Weights of a small mixture-of-experts language model, trained from scratch on English Wikipedia: 128 SwiGLU neurons an expert.
Below are experts of layer 4 (counted from 0) of a mixture-of-experts language model. Rows are named router (the router's row for the expert), gate (a neuron's input weights, with its number), up (a neuron's input weights, with its number), down (a neuron's output weights, with its number) and show model dimensions 336-447. Each number is 50 + 15 x the weight over its row's rms, rounded and kept within 0 to 99.
After each expert's rows: "comes before" lists some tokens at least twice as common just after its tokens as in all text; "raises" lists some tokens whose logits its average output raises strongly, later layers aside. This comes from a sample of Wikipedia text that the model never trained on. Tokens count by the router's weight.

# expert 10
router:71 44 33 61 29 52 25 40 49 25 69 44 67 39 38 74 47 58 35 64 36 38 35 38 70 46 69 73 70 46 60 39 74 38 57 56 39 54 73 70 57 33 61 57 88 24 47 56 53 30 26 89 55 17 18 21 53 55 85 53 34 79 39 59 32 51 45 24 17 40 40 54 58 67 52 42 52 68 74 46 57 53 55 52 27 69 46 44 50 39 46 41 37 60 35 35 41 28 39 33 51 40 44 64 39 53 61 35 28 32 47 37
gate0:48 56 49 50 39 28 47 28 62 68 46 48 39 27 05 61 68 92 52 68 36 57 37 59 29 78 57 45 65 57 44 37 66 39 46 41 88 62 64 47 81 34 62 49 56 57 53 42 78 72 69 38 36 54 42 17 57 40 50 67 23 35 36 56 76 57 23 18 60 51 43 29 44 53 49 38 33 54 31 48 44 57 44 41 17 30 29 54 59 55 46 57 38 52 49 47 61 44 55 38 65 42 58 62 49 57 43 58 43 94 69 51
up0:26 47 59 28 45 58 63 55 21 61 23 52 37 44 47 24 37 60 28 68 33 33 48 41 49 49 41 56 58 32 47 53 38 33 47 47 37 42 51 52 43 00 34 34 50 61 50 23 58 30 15 92 69 52 60 51 40 67 51 21 46 91 62 50 64 43 50 71 52 63 61 54 44 54 38 55 55 31 63 58 60 50 53 50 56 63 69 44 25 46 35 44 74 34 32 58 44 66 27 57 36 57 38 51 52 51 57 42 51 45 37 75
down0:68 25 61 61 11 41 22 49 45 60 64 57 40 54 49 32 52 62 40 48 18 44 17 54 42 42 44 61 57 61 74 46 28 56 91 55 32 47 56 71 46 64 51 79 58 44 35 41 47 41 60 21 40 44 28 33 78 53 74 57 22 26 63 37 63 32 38 60 48 30 42 38 56 50 60 45 40 63 46 49 31 37 59 58 43 29 26 76 35 01 45 64 35 21 40 66 42 67 34 32 37 14 51 59 68 67 68 54 61 50 50 49
gate1:65 62 47 80 42 62 33 13 55 48 76 53 46 57 38 51 79 38 59 47 29 44 78 36 51 63 37 60 51 44 67 43 42 19 59 35 36 59 52 49 52 52 61 43 61 60 48 50 20 52 60 45 32 59 35 27 42 38 55 40 56 22 40 70 27 61 42 52 55 43 29 59 38 65 40 51 38 30 75 43 71 45 28 64 58 73 47 49 68 40 69 70 56 61 71 25 63 60 32 45 28 55 34 59 51 64 38 52 60 16 53 57
up1:31 57 32 62 52 53 52 54 43 52 70 59 72 72 64 63 46 58 58 42 19 51 39 51 42 56 57 60 71 22 21 54 35 22 48 70 62 45 24 38 41 45 53 48 56 65 58 41 52 37 35 46 57 50 65 91 30 27 47 38 63 75 45 30 60 18 37 33 51 49 75 60 40 46 72 51 73 53 68 56 45 53 36 65 46 25 21 30 55 46 32 42 51 47 71 38 63 83 80 51 37 43 60 46 59 46 85 53 58 64 27 32
down1:87 30 41 48 54 66 44 40 49 68 08 66 29 68 53 58 69 45 49 33 45 17 56 65 49 87 49 59 80 56 43 72 39 51 32 36 43 62 64 49 34 48 28 59 84 65 48 22 51 57 47 44 37 19 43 45 37 50 64 56 10 60 41 63 43 49 63 59 52 75 58 53 35 69 61 52 56 71 41 56 83 49 57 48 41 58 32 38 35 27 67 52 65 48 58 47 46 36 36 34 57 22 36 51 93 69 38 73 39 52 61 29
comes before: "|", "-", "\n", "==", "The", "==="
raises: "\n", "-", " |", " and", " company"

# expert 13
router:26 40 60 44 05 74 63 55 67 42 67 30 62 54 57 75 52 33 33 56 34 72 43 39 48 56 59 67 47 67 41 50 73 22 37 65 29 66 83 54 48 52 41 50 47 09 39 61 47 22 51 86 49 92 65 29 59 75 55 56 35 67 44 42 30 53 86 54 31 48 64 58 25 78 35 38 65 66 43 56 72 53 38 38 22 57 39 45 58 37 49 49 41 65 56 42 52 27 44 68 30 36 42 68 73 60 61 47 64 59 37 55
gate0:40 59 62 56 43 61 56 39 50 59 26 44 60 51 58 52 55 41 44 14 55 41 64 56 37 22 55 65 41 66 65 62 80 42 56 50 55 32 50 56 37 74 28 55 42 33 45 52 50 54 52 38 69 63 32 50 54 72 53 65 59 58 66 30 35 45 87 66 20 21 80 32 73 50 59 51 56 40 24 78 41 22 42 25 32 57 34 38 54 36 37 71 40 51 51 31 45 48 36 68 72 47 30 48 53 55 68 45 63 52 50 22
up0:50 36 61 38 43 34 41 33 61 32 57 48 51 53 52 22 50 44 56 65 54 36 39 45 49 79 19 30 74 50 44 47 38 55 34 52 55 61 66 27 55 24 72 51 61 47 41 51 56 65 53 48 33 36 52 43 47 28 42 67 27 23 40 60 53 53 31 48 75 72 17 49 21 49 70 62 27 49 55 54 57 66 29 84 72 52 57 64 56 63 67 52 57 49 35 81 67 50 64 38 43 58 69 46 64 53 47 67 65 44 60 56
down0:62 15 39 70 39 72 68 56 58 42 37 58 64 38 38 48 31 43 27 68 40 50 32 17 46 52 55 56 58 42 58 50 34 60 29 57 69 49 66 06 52 55 43 39 77 37 41 72 52 61 51 57 49 43 55 48 47 35 28 49 44 68 41 42 22 52 59 58 58 80 38 63 42 53 65 32 47 75 73 43 48 58 58 62 49 70 51 67 19 61 60 56 31 55 47 39 51 27 52 62 50 52 46 52 61 71 68 42 44 66 44 79
gate1:57 28 36 58 38 57 71 28 70 64 48 67 53 64 66 34 42 30 57 38 71 47 34 56 28 41 33 28 49 66 54 74 53 33 68 47 36 76 57 22 65 58 40 15 54 33 40 54 49 48 55 46 60 60 69 18 55 41 72 62 44 61 17 27 33 49 66 84 49 38 68 42 49 44 55 34 54 68 43 48 38 35 55 37 03 55 62 55 59 51 66 53 57 50 61 50 25 35 51 89 33 67 23 73 82 37 59 57 57 55 81 28
up1:58 74 77 32 50 74 45 49 47 35 49 35 26 73 38 54 75 34 51 51 18 51 62 33 56 52 50 52 63 38 50 49 67 68 72 62 55 70 65 67 30 43 23 64 47 44 62 52 54 51 54 49 23 44 57 37 60 52 63 52 40 40 53 54 79 59 53 46 43 63 30 64 62 62 41 32 80 55 77 57 76 56 45 57 58 62 22 39 31 70 31 44 58 52 37 52 70 59 35 46 53 52 71 46 10 52 29 67 46 47 22 75
down1:84 45 61 53 56 69 51 34 39 54 48 35 63 52 66 84 52 37 48 73 49 16 34 48 49 27 35 49 54 58 70 52 56 34 23 46 56 66 60 55 50 23 54 59 27 34 72 63 70 75 53 65 52 68 44 52 40 43 43 75 46 54 25 27 27 31 33 56 28 35 58 75 65 59 62 27 74 42 57 54 65 57 37 46 72 55 71 55 82 45 45 75 50 58 52 52 52 08 71 41 22 45 34 41 78 50 45 39 85 70 51 41
comes before: " |", ";", " League", " season", " Cup", " team"
raises: " in", ",", " and", "\n", " from", " for"

# expert 31
router:36 54 08 58 38 39 48 43 49 45 62 46 54 60 52 59 51 50 37 24 53 55 52 37 58 32 69 64 54 37 62 59 90 57 34 50 41 45 54 54 67 40 54 48 42 02 52 57 63 47 48 75 34 57 77 49 64 57 58 52 21 65 54 35 47 50 45 07 42 47 48 53 25 37 43 58 34 56 53 29 69 45 49 31 34 35 38 38 48 75 62 50 38 60 46 65 59 78 46 79 52 36 47 79 55 43 58 64 46 53 65 55
gate0:80 42 53 37 54 60 37 18 68 45 40 47 67 73 33 75 54 71 57 23 70 78 63 31 37 47 55 38 38 33 58 49 55 61 42 60 48 41 61 58 34 49 44 33 44 52 28 49 56 63 33 57 71 49 46 13 99 80 61 55 65 67 59 51 48 15 44 53 41 55 53 42 51 78 62 42 15 74 56 37 53 61 48 63 54 31 33 35 56 45 63 59 28 81 35 72 40 59 65 59 42 60 42 65 69 90 64 37 48 60 67 53
up0:68 55 17 66 62 66 59 56 39 47 55 55 59 56 57 56 48 60 55 33 36 62 43 76 52 47 47 37 25 36 50 65 34 48 55 56 49 30 57 45 33 45 49 26 34 68 48 64 76 81 58 50 58 47 55 26 52 62 65 61 71 52 44 44 44 18 54 45 40 40 66 40 41 61 61 70 31 65 64 41 52 79 30 80 52 10 21 68 74 39 56 67 48 75 42 53 34 70 36 57 64 72 43 55 80 59 79 31 40 58 57 55
down0:38 38 44 70 51 32 50 61 53 56 22 60 49 50 51 39 57 41 48 42 19 40 64 74 66 46 55 61 42 50 32 38 43 62 48 65 45 71 49 53 40 38 69 51 51 43 64 57 40 55 56 56 44 52 21 56 56 21 40 38 42 48 41 45 43 63 66 46 56 67 20 55 71 48 65 68 42 59 58 73 36 75 52 53 60 67 40 32 53 39 62 85 53 60 61 36 62 25 61 50 50 48 57 30 52 42 26 61 32 34 54 34
gate1:32 40 21 59 60 46 69 49 48 51 27 38 60 59 42 40 43 60 57 29 35 62 64 48 51 39 64 40 53 22 32 69 83 40 64 44 61 74 68 43 59 62 50 53 61 37 54 71 62 59 18 47 30 49 71 33 55 49 57 65 24 61 54 30 41 30 31 27 43 49 48 43 66 66 45 43 72 66 75 56 62 39 48 24 51 36 67 21 52 58 64 59 51 49 51 60 67 55 45 63 57 39 43 36 33 71 87 75 66 68 56 65
up1:30 49 49 38 72 30 65 48 55 64 43 43 82 45 67 60 60 47 41 41 23 68 61 39 29 57 55 35 59 41 35 65 71 51 56 53 53 56 66 59 50 66 59 64 38 36 60 62 34 56 32 55 52 66 49 49 65 69 35 81 32 39 59 45 67 43 38 47 31 68 52 28 48 64 74 36 57 71 57 42 50 38 39 36 61 56 45 36 57 48 70 41 59 74 50 70 39 69 46 54 48 46 33 32 39 46 74 53 60 71 60 42
down1:36 55 50 45 41 43 62 62 52 64 34 59 49 50 31 29 54 39 34 50 52 47 44 57 76 33 37 39 22 37 36 66 61 71 50 62 61 33 40 69 47 65 63 28 55 84 57 59 54 58 33 31 55 32 52 48 51 46 47 74 76 49 34 24 36 49 47 61 34 66 63 71 60 54 42 37 66 61 44 70 46 21 35 53 35 54 68 38 52 45 73 47 37 47 43 56 47 36 26 42 32 60 54 33 42 50 34 35 92 56 61 62
comes before: ":", "\n", "-", ")", "=", " ("
raises: " ", " had", " and"

# expert 6
router:33 63 61 69 23 51 64 42 61 34 62 57 68 30 51 95 56 61 29 42 49 65 58 43 37 46 72 71 59 41 55 51 86 40 34 55 83 59 55 53 73 39 55 66 66 25 63 47 56 21 38 83 53 87 58 30 55 69 29 48 49 46 68 46 52 63 45 22 46 58 50 49 39 71 50 36 59 65 79 56 57 63 58 34 33 61 44 46 57 31 54 36 52 43 52 42 59 32 39 22 43 43 46 74 55 56 55 62 73 39 73 43
gate0:55 42 61 52 47 61 33 60 25 31 45 37 43 67 55 50 33 15 47 62 58 91 49 46 45 64 56 44 39 50 74 28 76 44 85 51 44 50 57 43 39 36 61 51 45 61 44 67 50 30 57 64 57 47 28 47 38 65 61 45 55 38 59 57 60 60 53 54 58 24 55 70 46 47 59 61 41 70 72 36 58 60 13 77 46 71 38 35 56 37 23 72 43 57 55 41 62 47 45 62 49 24 56 37 67 66 57 66 54 65 51 33
up0:41 64 71 52 48 66 38 48 14 50 60 46 36 65 81 47 47 48 59 43 78 62 50 53 56 53 48 28 51 59 49 62 67 36 46 54 31 56 56 39 35 71 51 58 61 35 39 42 19 51 43 44 64 57 38 57 45 48 65 30 69 62 69 76 55 71 46 60 60 54 65 40 44 50 39 40 38 35 97 44 35 39 40 64 56 50 40 47 62 25 71 40 69 56 40 60 45 27 51 28 62 18 47 61 46 45 53 55 91 61 43 57
down0:96 38 57 39 44 79 60 47 56 50 67 68 33 54 51 83 70 46 48 54 52 70 51 42 43 58 54 35 56 34 57 52 47 49 25 79 51 57 38 57 57 47 69 68 56 11 50 54 52 65 45 64 20 43 42 62 57 39 50 64 44 42 59 42 34 49 48 48 44 18 53 70 26 43 57 53 29 51 46 57 49 46 42 53 51 60 45 69 71 31 34 57 46 68 54 43 70 57 38 59 51 70 49 50 43 41 56 55 55 55 76 35
gate1:61 40 39 36 35 63 62 49 53 61 71 47 50 44 88 63 26 38 62 51 50 43 62 29 62 70 28 41 48 67 44 72 60 36 28 78 57 45 43 46 45 70 62 41 65 60 37 46 52 52 41 22 27 66 39 40 63 36 21 67 56 60 56 55 37 34 39 66 60 28 42 57 67 13 56 48 61 43 34 44 60 64 25 89 34 51 34 49 40 23 51 56 55 56 42 14 49 40 19 18 73 39 71 61 54 31 52 49 57 60 61 52
up1:56 52 60 48 60 37 69 76 36 45 38 45 35 63 46 60 55 43 41 68 64 46 40 36 30 47 43 30 60 24 43 51 49 51 68 34 31 45 41 60 38 35 64 29 54 62 44 51 63 52 31 26 68 50 50 47 61 19 55 66 70 47 45 62 42 71 80 39 44 49 66 33 43 36 58 47 39 40 51 69 55 70 43 51 63 41 57 41 71 49 64 65 48 38 23 52 63 54 67 45 74 33 51 42 21 59 58 70 41 72 19 51
down1:64 44 56 42 43 54 65 57 31 34 56 37 49 17 78 73 43 35 52 42 52 49 53 58 71 61 63 28 68 83 56 41 50 43 48 52 44 43 56 70 48 61 48 53 44 00 66 62 57 46 55 46 32 47 44 72 37 61 54 53 82 51 38 38 69 46 37 34 53 74 69 46 31 63 52 57 24 50 52 55 28 49 59 40 33 47 42 54 27 36 53 36 52 71 64 43 42 38 38 49 47 59 90 46 33 52 29 37 48 32 65 57
comes before: " of", ",", ".", " and", "s", " in"
raises: ",", ";", " (", ".", ":", " and"

# expert 8
router:83 56 34 71 20 50 62 39 28 27 74 36 60 52 45 70 33 54 51 58 38 45 43 55 46 44 80 54 43 46 55 60 48 56 27 63 59 49 64 49 56 51 51 72 52 38 71 37 70 21 64 75 46 36 44 21 70 78 92 59 37 57 45 29 39 59 47 40 23 28 61 36 21 55 35 37 51 59 56 17 65 63 36 46 27 80 51 43 65 48 41 45 34 49 43 41 52 54 38 43 33 56 47 64 58 67 65 49 39 36 57 83
gate0:52 45 43 79 57 63 67 39 68 46 80 70 74 67 75 46 38 60 63 50 39 59 66 43 60 44 69 61 42 20 52 76 60 74 39 30 67 58 35 34 52 65 72 40 44 29 05 29 71 38 13 56 68 34 66 46 49 49 43 34 49 74 56 30 62 49 47 25 49 51 39 34 43 70 60 72 39 48 41 37 58 48 45 65 55 61 62 54 72 68 58 62 59 39 60 35 75 59 49 68 25 81 58 35 58 58 38 16 45 30 54 58
up0:36 53 28 37 55 50 48 58 37 52 30 47 38 52 54 67 53 70 38 69 42 63 17 57 34 42 44 30 73 54 28 38 43 52 60 59 34 56 60 57 72 31 58 52 48 37 49 57 41 38 75 37 37 57 53 69 68 51 49 63 47 57 52 45 41 38 46 47 55 59 42 65 53 36 58 40 67 56 68 59 48 82 42 48 53 45 42 33 49 50 53 32 68 66 61 42 51 93 57 56 53 38 64 52 41 43 46 99 52 79 61 54
down0:70 61 82 58 56 37 33 36 46 63 37 52 48 82 37 46 13 45 38 64 47 51 64 59 51 55 14 49 54 46 62 37 21 54 60 43 47 40 61 68 34 50 72 21 56 37 30 47 69 27 50 35 62 62 22 47 32 46 62 74 46 57 61 48 67 08 34 28 50 49 56 71 45 52 72 35 46 60 76 44 48 36 53 51 49 61 43 47 38 48 48 31 44 23 44 49 81 34 46 50 56 40 25 54 70 73 54 79 58 55 80 57
gate1:42 59 43 36 36 26 29 32 63 24 53 24 60 53 52 32 61 57 76 23 35 48 35 52 27 26 33 60 40 54 71 51 59 31 78 49 31 55 21 36 47 43 31 45 51 45 54 66 42 81 42 40 42 47 71 59 53 62 53 59 49 38 25 26 31 51 35 55 58 48 54 28 49 56 61 57 43 48 36 65 33 61 41 38 36 49 17 52 36 63 61 60 04 77 49 43 35 56 30 69 78 40 31 42 58 60 48 53 25 65 45 31
up1:54 43 40 35 52 40 48 47 50 52 55 40 68 56 22 58 75 51 43 89 37 73 47 61 42 57 61 66 35 58 46 31 72 33 25 14 34 48 62 61 51 68 49 28 47 51 51 36 50 57 73 60 07 43 59 41 46 40 54 53 11 33 38 95 20 71 44 65 59 48 61 48 40 46 43 45 58 31 42 39 41 57 58 68 33 39 38 73 20 30 61 40 27 54 41 58 38 48 56 71 70 27 23 47 62 77 42 55 36 51 61 56
down1:43 39 52 49 60 60 92 46 56 43 59 39 55 36 55 13 60 58 54 64 32 52 48 44 39 68 69 46 28 67 75 49 71 72 55 51 66 51 25 48 44 67 40 44 46 52 58 37 45 56 48 54 48 59 64 30 50 82 31 58 56 61 62 46 27 51 52 56 50 34 38 27 24 69 69 62 43 53 28 55 45 35 23 57 58 69 64 69 63 42 73 61 49 47 69 58 24 54 25 54 52 54 36 49 74 57 54 57 26 37 69 48
comes before: "\n", " ", " 0", " 1", " 2", " 3"
raises: ",", "ure", "use", "age", " form", ";"

# expert 0
router:63 41 51 65 27 47 57 43 54 38 59 47 53 55 45 66 37 39 49 53 33 78 40 39 55 26 87 56 49 50 60 48 65 41 54 48 44 56 76 63 62 46 65 72 68 23 38 71 48 26 46 59 63 41 70 42 51 62 24 61 18 63 40 60 33 52 41 32 29 61 64 25 45 53 50 47 68 61 83 26 57 76 43 64 27 62 56 39 39 35 53 34 30 57 42 34 43 53 28 55 35 55 36 59 72 64 57 52 36 35 44 65
gate0:37 27 39 41 54 34 31 39 41 29 50 42 71 56 34 69 15 47 48 57 33 47 36 58 69 50 72 48 47 38 79 54 48 41 45 46 54 48 47 43 54 57 35 80 61 28 57 29 50 53 42 84 41 47 41 59 30 76 31 38 42 62 53 74 75 57 50 46 40 43 37 60 33 38 32 62 39 40 65 40 71 80 43 54 53 41 44 29 37 68 64 57 33 41 16 41 58 32 15 44 47 68 37 56 50 72 76 55 48 32 65 21
up0:58 39 73 62 38 53 75 49 23 74 81 68 34 19 58 53 53 56 63 37 54 48 80 26 53 53 36 41 57 31 55 62 36 35 35 62 51 34 49 69 31 30 49 52 56 88 59 76 33 43 50 60 81 61 36 51 54 15 65 39 59 54 52 57 41 36 45 54 67 40 62 58 52 33 96 28 68 53 61 73 41 24 90 54 53 60 41 61 51 38 43 52 50 42 54 44 84 52 59 58 55 24 52 33 61 38 51 32 51 53 33 78
down0:77 61 39 51 75 65 58 50 61 42 65 57 46 31 65 55 56 19 77 39 65 61 83 57 61 34 40 37 48 60 64 50 50 35 19 57 51 49 35 50 46 57 71 42 54 44 74 76 55 53 55 55 35 41 29 35 63 47 49 57 43 59 14 42 34 49 33 48 42 42 61 46 27 42 64 88 53 53 49 31 60 37 27 27 39 78 87 53 39 56 26 65 65 39 68 66 73 46 56 51 46 64 53 75 37 39 58 54 78 64 42 64
gate1:61 57 41 47 31 43 36 60 37 62 51 54 36 57 59 55 72 53 14 51 34 47 50 34 75 66 46 71 44 33 49 39 52 43 38 25 69 44 48 34 58 61 70 33 71 55 54 61 61 35 59 45 54 36 68 38 39 25 51 68 28 36 55 64 31 68 38 38 57 57 39 40 58 48 41 64 39 48 64 50 48 65 37 34 46 43 35 60 44 47 60 71 65 57 57 63 60 64 46 43 34 23 94 67 49 57 52 75 83 79 49 54
up1:50 41 41 53 53 43 68 52 42 55 60 44 60 55 65 59 99 54 34 53 42 54 57 54 40 43 56 68 57 32 34 49 39 65 55 41 63 61 15 34 28 86 57 13 62 50 51 49 58 28 21 45 52 49 79 53 22 35 43 49 44 39 48 30 36 37 17 51 44 64 57 70 41 67 30 61 35 66 62 28 80 26 43 38 52 52 45 44 54 57 48 61 47 30 65 45 28 49 52 73 39 35 43 78 46 42 77 71 63 55 52 74
down1:64 51 28 52 69 51 53 74 63 57 20 25 45 69 77 43 41 45 37 45 63 57 62 49 42 67 18 24 35 62 36 39 36 56 48 52 46 42 81 52 21 40 50 39 67 54 56 34 31 55 54 62 53 53 60 75 51 31 49 58 39 73 47 38 60 49 46 48 39 37 79 64 45 39 45 50 50 69 48 41 74 39 58 36 50 55 37 88 50 34 10 40 57 37 61 50 32 42 59 59 80 28 79 28 24 62 49 33 22 62 55 44
comes before: " |", "s", " -", " •", " UTC", " population"
raises: " and", ",", " in", " on", ".", " "

# expert 30
router:71 57 60 39 40 52 70 43 54 59 59 24 58 62 28 92 41 65 43 61 52 65 47 42 59 58 58 53 87 50 61 44 62 49 50 51 40 38 87 66 51 25 59 63 36 23 43 71 32 32 37 54 11 72 48 34 63 86 55 27 46 52 45 37 41 50 47 45 08 57 48 51 31 57 68 31 40 64 45 37 57 99 50 41 26 72 55 71 59 73 60 36 30 59 55 40 55 64 59 54 36 38 49 81 43 62 58 50 38 55 48 64
gate0:55 49 72 28 45 67 71 59 39 44 60 21 58 73 55 61 47 45 36 18 49 60 50 25 43 78 39 57 74 52 47 51 69 32 13 42 24 66 56 34 47 41 51 67 44 48 48 56 43 38 62 64 39 72 45 50 51 72 49 42 26 57 37 40 55 41 50 60 48 71 36 38 62 48 58 61 17 61 23 37 46 71 52 44 41 59 12 59 87 52 49 61 58 47 27 63 43 64 22 74 60 18 40 90 48 57 56 48 48 52 28 74
up0:60 42 29 55 67 54 08 67 55 31 44 74 71 43 10 28 32 42 72 72 65 56 21 49 57 13 55 45 42 27 52 33 38 54 94 50 38 60 60 48 45 40 56 19 37 81 36 32 45 54 32 38 73 55 73 49 38 20 40 93 62 48 40 51 40 70 46 53 72 61 76 47 59 53 51 44 59 41 57 70 61 32 47 73 66 41 76 43 52 35 54 59 41 42 50 32 47 46 71 55 53 49 48 24 66 61 58 41 32 65 69 34
down0:39 38 20 46 30 39 32 40 61 43 41 43 53 37 58 62 59 41 64 52 52 73 43 62 48 35 49 61 75 75 38 48 59 33 50 61 27 49 74 56 72 51 58 35 30 36 63 65 35 41 43 46 52 53 31 43 46 53 44 67 41 37 23 34 54 58 50 46 44 50 25 68 59 33 62 63 57 49 57 69 39 76 25 40 43 31 78 70 47 99 38 56 33 32 43 47 43 64 49 66 15 70 33 46 50 63 46 52 57 59 55 47
gate1:32 63 41 39 21 69 71 35 50 78 49 53 62 26 46 59 46 68 55 47 74 56 36 53 25 14 53 76 46 37 52 34 64 60 51 69 42 48 73 42 72 52 56 59 58 27 56 53 38 54 35 50 38 41 76 54 45 52 46 46 58 50 47 47 42 57 27 35 35 65 55 55 31 39 66 46 46 86 41 46 52 61 53 34 60 86 79 33 54 82 65 38 48 42 73 64 30 55 40 62 47 26 59 58 76 49 61 54 39 64 51 76
up1:52 36 56 47 55 40 38 73 12 29 28 49 47 67 61 61 76 47 52 58 58 24 64 45 55 80 44 63 23 54 37 44 31 55 46 41 41 59 52 52 58 68 67 54 55 64 40 36 36 54 73 60 38 74 40 54 46 42 36 43 72 57 53 61 30 67 38 67 72 52 36 52 69 30 45 37 47 33 41 52 25 61 47 70 49 45 44 43 56 24 42 36 43 59 47 38 65 51 58 42 69 52 57 68 42 77 40 35 47 66 27 43
down1:53 28 64 41 71 63 47 46 60 58 52 62 69 82 45 19 51 33 51 66 48 33 36 54 77 41 32 37 64 65 76 41 46 64 50 18 77 45 69 53 29 52 75 36 51 27 27 51 24 42 37 27 29 32 33 57 45 43 43 28 41 42 23 49 69 42 65 56 41 56 27 28 37 57 32 51 56 35 60 49 59 30 08 43 51 42 53 22 58 60 72 54 16 34 38 65 53 43 41 53 55 48 34 45 56 25 48 56 72 40 51 18
comes before: " |", ")", " \"", " place", "S", " medal"
raises: ".", "\n", "-"